config = dict(
    d_model=192,
    d_expert=64,
    balance_loss=0.000205,
    router_noise=0.1,
    lr_router=0.00102,
    vocab_size=24681,
    batch_tokens=[32768, 65536, 98304],
)
Below are experts of layer 5 (counted from 0) of a mixture-of-experts language model. Rows are named router (the router's row for the expert), up (a neuron's input weights, with its number) and show model dimensions 128-191. Each number is 128 + 24 x the weight over its row's rms, rounded and kept within 0 to 255. Numbers have three digits each.
After each expert's rows: a language model's description of what the expert responds to. This comes from a sample of Wikipedia text that the model never trained on.

# expert 7
router:124105113086127107169130105128093102125114138140132117142143144135197126144147143085099134119116169137147081158127132100166066084124119136155078124101132082117091114094167153101166102122123098
up0:124144071107077153105119122146127125145098159140112160109110099145103141123130165115124114103117170111091126108141168136128153126080137129144099132130118111124127121085114110148093137132162152
up1:162115131144090092108094128103090149175130102163161129126088098110100151124137135149118131168106151137138142112097116149138162143126165127109149099099154116114134143190090161166121160115166105
Description: Common nouns after the or 's naming institutions, works and activities, such as season, film, school, program, war, system.

# expert 23
router:122099087093127117119133139070119104131140151129160135128121123113127139130182097101146105139156112120129116100155127116096119129090114127115130081118135133094099123106165132108129125114113124
up0:131073137138147155132136127081129117113135139153125147138131120116106073113180142100101142155150126106116155140095134136123103158128129113112158104138137130129120171118135151101124124097128088
up1:165130135157131111126138133091141156136096138136122128108126135107145165122139110079112123108138126179064085144147115157157155163143188121139122183133115146096108134126113163153107134127112105
Description: Full stops, paragraph breaks and == heading markers at sentence and section ends, plus sentence openers like In.

# expert 29
router:136098113144146124145141144120095138112101119090117109136143119141100141149114140085159128114141127131128130133124146149146098115115103127123113126085179139099145144093130157116136128150116146
up0:130146109090173107116123124074105102152100083147101110117127156130124121079102148149114107189113114143119140127111133138116139117110129117157112086124128116104152132145122150101123111169148154
up1:132176138142137123155144135070131162143107114125145121127139124148167157120109144131097089129132108124147189120088185120189140154088138139162142125134112143133124153113156126157119145099139147
Description: Word pieces following a short capital or lowercase start like F, V, W, such as F-útbol, V-iol-ence, V-oy-ager, W-ins.

# expert 11
router:112125142086125123142152136089140112094099117121111136127101175137130154134143150126093111173166173100104103198167156107139120117133106094123163110128118178125097129121154130135139094114130109
up0:122117131170119158084150116082104153160129108137122098117125158130127132102167159130157139094124137155130177158126148173124114155068111121117120131108084136127128137129098102111163132165112118
up1:133131143134110095103145156107128149123096138105119133156127119137147168160122090093104137095118134145111085118123113149122101141131154145127178166137162150095115107126140153112154150164119120
Description: Later pieces and suffixes inside longer words and proper names, such as -ation, -ical, -ers, -ant in Byzantines, Casualties, animations.

# expert 43
router:127112116119076097166140148101080160120077088144143146127131120136141172144097159151115112157159138154165086137136199128139110097092131130107134114104136132146101124095115159126135110150162119
up0:126157103136163130135116145138158161139152183116149109142104107125147164122069113173106112167148097133116145141148211129202156135103132090119124137107176134107110130116094178133156146120142110
up1:136166147156116157146155140110149128139151105113109136111118108119134099137127092089092085110149134108180096157114131117117134101120162118096107129148112114140161096078101145134135095072176130
Description: Single letters and short consonant pieces inside words and names, such as Bugguide, settlers, Chambers, apps.

# expert 5
router:133096094111114056138110167113082130119138113133110054134130087147163137155122171141097088102137110110071105166148106149127049104085102131126095141144149134114119149133106162140096117149129105
up0:142104141128173132147140102119078106140095123126146144096100128121096123106136183117116111130176099169134144125115119163142158098090120134135163104138104152111132114199154135116112185125138142
up1:151109139149119105135143127094141133134163099157148123155144137149113123135133104073106119156140150124125074132109122135137113149103128179131149123091101143135170107145112081104154123136119116
Description: Inner word pieces of names and uncommon words right after a short first piece, such as Be-ir-ut, G-urd-att, abs-urd; also infobox headers.

# expert 3
router:121080102113129110117182121136116129084153114132154094115110130144160160126097171114133075126168152079134134137140138118108078137119122115150118128106108103083139122105130179131113114128148126
up0:126121102132075139126180147134094128143092141147135096099073105133076118088201072122151066132140134107111152119151096138143142160112077121112131108145118109137122121149133080127127111095139179
up1:145141119093129134098153110108194150142112102134133134051148116135131108160148137179131120160123112159104136110143169135135142115102122105127162118130107141109133141138127102156122133151133120
Description: Short subword pieces early inside names and foreign words, often after capital K, N, M, T, such as Kyiv, kafenia, Shogun.

# expert 0
router:152120085124141117156112130126088094104104110178083124124106129109134163131138143156092147133130127126132092136119121106125140112106126123121098148109146124121104124120098133083155124089118122
up0:164132049100081072147104151098139155128124109130125142118141168150094119112158112088167126111151121113120107111166123159123141148105119147139149158138139133093119097120124116088127134116158134
up1:118166108127168104107149149051111139106073115113098095117112174123129128149120084129092123172130135179119108091127063157153131129123162097116167134130107137093090138154151151119135140135104134
Description: Forms of be (was, is, were, to be, being) after a sentence subject, often opening biographies or film summaries: It was, He was.

# expert 25
router:097144102083164099178142128119166090109134118129135159154071127095150116165146076105092131126168146119149103146139147112161076115112117137145099097097133108148143099115165162113131135133149089
up0:140105158123144072124099094153124131100152127081097110120095130149143124161136151157130143173132147110133129149130070121181123127114138151126143165134138165151176109165142152116112174132147152
up1:098154110094147071160062093127124104126112101141138129102159142088130160111092101151117111161109108119120110119144124130124091147140117110146166122092119199130152114141112147109132087125142119
Description: Last pieces of words ending a sentence, title or parenthesis, such as s., ing., )., ", and taxonomic or place-name endings.

# expert 41
router:109126086098119127096122120089126128088127143093145088116101111134109146124143143147154097149150126140131113141154087105132110120133105065119136120102162174097129129126107162115134077086139124
up0:146144099132146180091106117129140113154092125111124147094120118148133119134096171144099093158141146099175117108133134155085108128132146121131155105128133120090145150143133144105142100139133152
up1:144166136125123125142147106110123164092131129119157150130096123141098185143138178153107123116168139156136112108130101125132139149130161146107126100132095116118135137103193151094121107103116158
Description: Line-starting tokens in tables and lists, such as a new line before |---|, list dashes like - P(ubMed), column names, and the article an.

# expert 8
router:159102150097103149120092127079149124096138131143138104127137132113109156108166123119135114131113122100130097140140110132102109110144119105119133135089145098083118184134085153147128109127149136
up0:095140129098130119135089160148133095144120095136114136126135134144102103146111098116097112137155108108139158093105141179143190090119137123121084087153145122130148142143126147120126112119162140
up1:167171125137119110119152095101132149089096157116116125111140133100143141093118123116109101137148118156090115120133131143098147133165175139122154135103153174095108120141106118145145143132112144
Description: Past-tense and perfect verbs after a named subject in narrative prose, such as had, has, made, adopted, completed, plus clause joiners like ", but".

# expert 28
router:134103111112108088153133136087144111102066155163135123128141149156145186140107152105148090141112138091112147120150132111131107104125126097126139132041119151130134133129135162113125125107141172
up0:073127098134109133072124122139143112140133152109117087120137132150111143134131147041079155101114146100156164161101106107168114073094150116138110112109111141125129120128113121102191130125152128
up1:165081099164169113168091153091134099114186154128146167150111157156143137137110117099121107101142113125109138114115134124107127129092126129121147045098136151166112156123130134146169107135133129
Description: Row-initial pipes, line breaks, year digits and en dashes in year ranges in episode, racing and roster tables, plus coordinate symbols.